{
  "n_layer": 20,
  "d_model": 128,
  "n_experts": 192,
  "experts_per_token": 6,
  "d_expert": 48,
  "d_shared_expert": 0,
  "activation": "gelu",
  "moe_layers": [0, 1, 2, 3, 4, 5, 6, 7, 8, 9, 10, 11, 12, 13, 14, 15, 16, 17, 18, 19],
  "router_score": "sigmoid",
  "normalize_top_k": true,
  "routed_scale": 1.0,
  "balance_loss": 0.00963,
  "balance_bias": false,
  "init_std_router": 0.0141,
  "lr_router": 0.000325,
  "n_head": 3,
  "n_kv_head": 1,
  "head_dim": 64,
  "vocab_size": 16384,
  "norm": "layernorm",
  "norm_place": "pre",
  "norm_eps": 1e-05,
  "positions": "rope",
  "rope_base": 1030.0,
  "rope_fraction": 0.25,
  "qk_norm": false,
  "attn_scale": 0.125,
  "tie_embeddings": true,
  "parallel_block": true,
  "init": "normal",
  "init_std_qkv": 0.0452,
  "init_std_o": 0.0,
  "init_std_up": 0.0452,
  "init_std_down": 0.0,
  "optimizer": "adamw",
  "lr": 0.00283,
  "lr_mult_qkv": 0.4,
  "beta1": 0.95,
  "beta2": 0.98,
  "lr_head": 0.00958,
  "warmup_steps": 452,
  "schedule": "wsd",
  "decay_fraction": 0.84,
  "decay_shape": "exp",
  "final_lr_fraction": 0.05,
  "batch_tokens": 65536,
  "seq_len": 256,
  "doc_mask": true,
  "train_tokens": 464600000,
  "steps": 7090,
  "dataset": "wikipedia_en"
}
Below are experts of layer 3 (counted from 0) of a mixture-of-experts language model. Rows are named router (the router's row for the expert), up (a neuron's input weights, with its number), down (a neuron's output weights, with its number) and show model dimensions 64-127. Each number is 128 + 32 x the weight over its row's rms, rounded and kept within 0 to 255.
After each expert's rows: "raises" lists some tokens whose logits its average output raises strongly, later layers aside; "comes after" lists some tokens at least twice as common just before its tokens as in all text. This comes from a sample of Wikipedia text that the model never trained on. Tokens count by the router's weight.

# expert 108
router [150  39 148 138 127 179 121  94 132 121 146 109 215 181  52 113 143 128 160 159 107 133 121 120  80 110 156 153 124 150 109 152 116 125 115  94 116 142 152 124 155 140  87 117 135  92 117 177  86 131 156 143 159 100 124  96 107 152 178  52 167 149  90  83]
up0 [119 163 149  94 139 122 162 112  87 123  87 119 105  95 176 167 179 108 153 164 195 171 110  77 111 127  96  70 126 185 147  67  65 167 143 140 115 132  72 147 120 109 183 130 139 135 137 153 110  98 153 106 103 192 158 137 122  73 116 117 140 177 117 117]
down0 [ 45 129 112 101 109 140  77 146 162 105 118 131 167 152  89  79 120 150 171 123 140 140  59 136 122 153 181 153 120 180 147 172 111  85 158 120 157 108  89 110 117  98 141 105 108 164  91 122 105 117 175  98 108  96 133  77 138  99 173 102  60 139 137 100]
raises: "aron", "asha", "ris", "ral"
comes after: " |", ";", " /", " —", ")", "2"

# expert 93
router [ 99  93  89 109 182  71 189 181 144 116 111 175 135 158 143 115 138 124 137 148  77 121 120 121 138 184 117 115 153 108 194 158 168 144  55  94 105 124 150  57 107  95  70 154 160 135 114 124 173 148 142  79 151 105 185  96  92 182 154  86 102 114  77 129]
up0 [138  77 124 162 122  69  88 102 140 149  66 130 137 144  60 169 125 112 121 120 120 157 102 109 121 105 129 142 118  91 136 165 130 133 138  50  61 102 182 103 170  93 123 209 191 130 163 138 165 133 131  98 134 134 183  77  97 156 168  88 157 118 122 107]
down0 [130  87 131  90  94 142 181 167 118 149 165 128  83 107 175 141 169 144 154  96  49 100  94 130 148 104 168 119 171 158 173  93 157 111 159 156 111 117  79 100  91 125 120 128 109 153 167 164  85 182 110 122 130  31 129 130 109 121 136 104  87 123 137 132]
raises: "ridge", "-minute", "Scientific", "a's", "-term"
comes after: " |", "|", " in", " November", " October", " January"

# expert 49
router [108 110 137 109 167  70 110 133 154 170 186 135 153  63 129 114 168 144  96 217 135 136 157 129 136  92 107  82 144 200 154 169  94 140 124 115  61 102 133 108 155 103 137 109 130 171  92  97 133 166 175  55 118 115 216 162 105 133 154 118 143 180  58 106]
up0 [142 121 142 171 106 100 110 190 111 173 119 213 142 173 167  90 140 106 190 157 122 117 117  94 106 127 168 141 111 126 148 121  81 140 121 122  88 144 168 122 153 145  94 161 132  60 190 159 131  67  57 124 146 135 102 111 116  70 131 153 128 146 172 104]
down0 [124 136 192 103 127 135 104 161 147  88  97  66 100 144 127 140 114  66 195  97 138 129 178 128 132  71 149 141  87 115 160  90 100  82 141 107 182 124 123 135 142  87 104 173  83 150  94 136 122 132 144 131 123  66  91 165 103 181 153 167  95 150 145 107]
raises: "\n", ":\n", ":\n\n", "*\n"
comes after: " ", " (", "–", " in", "200", " January"

# expert 28
router [ 54 111 112  66  82  73  67 107 162 101  91 204 158 102  74 123 147 139 111 181 166 138 125 152  85 163 135 170 137 116 105 174 144 162 141 133 155  86 189 115  89 114 125  98 159 101  70 108 119 145  87 107 140  48 106 168 160 126 149  88 115 134 152 158]
up0 [154 113 121 194 105 135 130 109  84 132 144 152 175 159 134 175  81  62  81  89 146 153 170 130 177 121 132 184  96 130 156 133 107 175 132  85 121 173 149  54  76 137 137 152 146 187 125 131  54 149 164  76 146 134  89  87 129 119 151  47  90 116 148 110]
down0 [156 139 121 138 140 154 131 146 171 146 184  68 125 135 137 104  93  86 137 122  93 162 138 105 129  92  79 147 145  96  84 137 175  67 112 138 170 145 121 143 107 163 121 171 153 121 162 108 179 211 100 147 151  92 167  82  99 197 101 111  99  80  82 115]
raises: "come", "rid", "lying", "rog", "uration", "iced"
comes after: ".", " (", ":", "191", " by", "^{"

# expert 160
router [134 112 115 143 130  73 105 126 145 157 172 136 198 168  84 161 125  86  76 143 155 125 152  77  93 138 128 155  92 142 161 171 134 199  87 102 137 100 145 180 162 127  73  92 153 192 138 124 118 136 142  88 106 147 122 161 117 120 166  77  84  98 128  55]
up0 [135 101 131 203 102  84 134 132 134 145 141 161 166 162  91 149 162 109 175 125 108 138  73 104 126 166 115  90 116 128 174 123 153 159  79  77 172 129 104 125  49  95 123 105 172 172 149 153 147  97 148  65  99 109 221 116 109 146 154 132 166 175 156 108]
down0 [126 137 146  55 193 119 157 139  60 137 153 100 110 132 121 137  85  90 126  93  86 109 170 133 119 136 135 136 161 127 149 120 181 125 121 184  80  79  96 168 139  83 123 130 106  95 138 142 114 153  77 133  63 170 132 138  67 121 117 110 137 103 131  87]
raises: "):", " vs", "friend"
comes after: " (", " to", " for", " from", " as", " \""

# expert 52
router [162 125  95  79  74  89  94 130 156 148 132 125 185 169 131 123 204 160 148 169 142 169  82 117 181 141 131 123 130 148 137 108 132 138 124  74  82  60 183 129  98 120 105 173 112 122 137 177 173  90 111 129 191 117  86  86 166 163 113  99 151 146 122  91]
up0 [141 102 104 148 152 136 178 140 155 163 127 118 167 146 118 147 180 146 142 116 113 133 147 148 137 143 163  80 171 166 114  89 115 145  89 141 152 139 145 106 154 162 137 152 106 141 224 143 175 127  49 147 139 159  78 150 138 137 143 156 157 149 140 143]
down0 [118 186 114 104  78 179 106 119 113  98 121 145 128 143 107 171 106 155 136 177 150 133 149 122 145 139 146 133 121 146  82 136  96 201 113 108  96 125 129  60 212 184  50 150 128  78 138  46 126 130  87  86 117 206 110 156  80 166 138 113  73 109 211 125]
raises: " |", " over", " a", ".", " ", ","
comes after: "2", "1", "3", "4", "6", "5"

# expert 121
router [149 135 114  86 110  94 109  84 146 144  94 157 166 176  88 115 164 147 162 138 128 159 190 136  73 147  87 152 114 122 150 141 182 131  91  95 158  86 163 169 148 130 103  74 112 138 138 134 151 116  41  75 112 114 135  80 173  77 159 174 125 112 177 115]
up0 [110 172 152  81 183 101 137 128  94 166 132 146 125 105 155 103 169  91  75 214 123 137 113 105 105 172  55 151 122 111 171 152 147 149 103 100 146  90 108 100 126 110 112 101 118 120 183  83 134  89  77 126 110 173 149 117 113 128 125 158 142 175 136 108]
down0 [126 191 106 118 117 151 117 170 141  76 104 155 170  81  84 129 204 105  87 140  99 126  94 145 150 153 182 155 124 177 125 142 152 142 121 213 126 138  70 155 117  60 125 149 132 131  83 147  96 137 135 117 148 133 112 169 133  62 174 149 137 154 106 165]
raises: "ice", "burg", "ices", "anders", "hu", "ike"
comes after: ",", "0", " V", " G", " Z", " K"

# expert 99
router [172 145 157 157 158 117 184 179 188  96  88 133  69 122  69 201 112 134 177 158 115 106 159 134 106 100  73  61 173 113 181 148 123 153 145  77 112 106 177 126  98 108 131 146 105 117 125 121 144 151 114  54 127 104 107 126 123 151 115  62 127 140 119 110]
up0 [124 144 158 149 148 141 130 162 146 114 151 182 100 129 180 142 132 129 119 154 100 128 122 164 101 153 110 107 130 128 168 170  78 200 158  82  79 111 140  77 131  75 114 135 155  97  98 120 162 153 116  96 196 122 161 103  47 184 142  83 127 114  90 214]
down0 [112 160 160 143 135 116  85  34 106 126 157 113 164 126 138  68 137 118 148 115 106 190 117 133 143 133  35 138  90 162 115  88 108 169 181  85 160 113 129 156 173 104 183 149 129 123 140 171  55 155 155 118  97 158 133 140  86 146 113 192  87 107 123 150]
raises: "ie", ");\n", "y", " judge"
comes after: " |", " on", ".\n\n", " July", " August", " January"

# expert 85
router [ 84 172 102 106 159 120 159 147 123 137 133  97 153 151 162 156 155 145 170 181 160 142 121  64  91 110 151  89 174 100 121 150 104 165  89 144 137  60 107 127  79  86 144 124 171 136 112 156 112 116 193 121 148  71 136 133 145 150 186 107 131 148 113  96]
up0 [185 146 108  96 104  72 116 138 112 130 117 146 147  99  94 113 149 109 122 165  57 164 122 138 156 163 175 144 118 203 118 138 108 100 106  73 106 114 167  93 135 127  58 144 185 110 153 105 146 116  99 122 112 196 142 105 180 124  89  96 177 140 175 127]
down0 [118 132 134 203 129 137  77  95 147 159 157 121 220 189 116 150  81 103 119  91 105 115 137  91 109 158 136 165 175 135 105 124 107 132 153 118 137 191 157 194 126 119 150  95  83 118 107 173  73 155 112 115 153 107 121 103 101  81 157  81 142 157 100 116]
raises: "ual", "ually", ".g", "ise", "ill"
comes after: " ", "201", "200", "202", "199", "198"

# expert 13
router [121  79 136  61  86 125 128 128 118 107 130 100 173 167 115 170 160 129  70 108 130 119 174 174 149 165 130  73 105  65 174 112 105  99 129 149  89 129 145 122 106 152  89 194  95  90 143 185 126  79 134 170 150 135  81  91 177 181 102  88 123 103 121 135]
up0 [109 121 162  79  86 118 209 142 137 150 135 144 105  79 107 169 116 128  96 145 137 154 118 130 102 120 105 160  89 124 168 115 152 178 159  87 231 138 157 113 149 143  67 154 158 140  98 135 107 109 120 158 187 170 106  35  77 108 160 105 122 115  99 156]
down0 [148  85 139 130 145 113 140  80 170 160 120 157 130 114  98 171 140 157 130 142 152 113 152 144 150 118 144 111 104 156 115 147 149  49 186 132 147 137 147  59 131  98 123 105 154  99 140 141  94 179 149 127 101 164  69 143 130 155 119 137  95 168 100  70]
raises: " |\n", " |", "====\n\n", " =\n\n", " ====\n\n", "rol"
comes after: " |", ".", "1", ";", "4", "2"

# expert 113
router [114 140  70  70 171  96 120 118 126 102 117 160 166 116 110 149 141 151  65 154  61  98 133 133 149 144 126 112 111 137 144 113 170 115 117  94 155 137 169  66 137  94 105 130 127 111 146  95 112 111 141 138 189 135 140  76 120 137 164  79 144 160 139 154]
up0 [ 76 169 136 113 149  88 178 161 159 130  78 132 108 140 201  99 194 128  99 171 104 122 125 122 105 129 166 119 150 126 137 129  92 131 109 145 153 152 118 122 133 123 124 151 140 154 148 147 107 142 123  23 110 144 113 138 149  92 101 145 145 146 142 140]
down0 [130 150 134  61 165 133 101 130 121 101 130 192 138 181 148 122 135 126 113  62 129  59 135 172 147  94 113 119 142 187 104 115 110 127 106 104 114 107 128 128 194 103 167 112 106 129 142 165 170  72 128 127  96 192 112 159 152 163 146 117 142  97 164  98]
raises: "ardi", "inking", "ucky", "ight", "irds", "read"
comes after: " |", ";", ",", " L", " T", " October"

# expert 190
router [151 156 138  86 124  46 182 133 118 140 104 126 216 133 135 163 125 117 111 165 141 102 145  55  88 118 111  51 172 121 152 156 101 147 100 147 158 130 162 121 136 101  99 140 136 165 154 164 167 131  56 109 178 122 109 100 193 117 176 140 161 123  87 167]
up0 [158 101 181 164 109  88  99 153 127 154 185  77 154 123 159 109 144 130 180 123 138 134  98 155 132 161 125 125 140 148  58  76 189 166 137 186 131 108 162 158 146 172 102 151 108 143 158 119  93 144 148 137  71 129 105 147 168 120  64 129 137  86 116 103]
down0 [106 144 165 132 163 153  97 144 104 151  58  89 132  84 159 143 128 164 161 129 206 112  38 101 157 139 147 103 148  53 100 100 168 156 103 118 110  97 149  99 145 109 170 191 136 133 147 141 111 168 127 117 147 139  98 164 111  97  69 105 133 122 118 112]
raises: "'s", "en's", " ", "a's"
comes after: "0", ")", "1", "3", "2", "4"

# expert 127
router [ 87 112 109 168 117 134 159 132 135 200 135  69 121 112 161 164 106  89  87 130 140 118 140  77 102 159 112  52 179 132  92 124  90 109  99 128  89 161 111 106 217 128 138 142 122 140 176 204 136 117  65  90  92 136 119 116 182 143 129 162 138  96 110 134]
up0 [106 148 175  84 118 118 161 108  53 138 100  99 166 182  94 128 126 118 121 105 129 137 141 162  99 120 149 141 140 107 145  55 114 121 142 141 200 127  83  59  96 108 141 148 164  82 127 150 160 135 113 101 135  97 121  97 113 129 175 118 156 129 131 161]
down0 [176 136 107 130  73 129 115 159 131 184 128 109 163 140  96 133 169 133 148 123 117  82 156  60 164 101 184 106  77 136  88 155 119  96 106 139 180 143 130 130 117 131 117 123 147 143 117 199  74 153  87 106 120 145 139 120 127 179 167 166 140 136 131 136]
raises: " a", " the", " an", " one", " to"
comes after: ".", ".\n\n", ",", " that", "==\n", " but"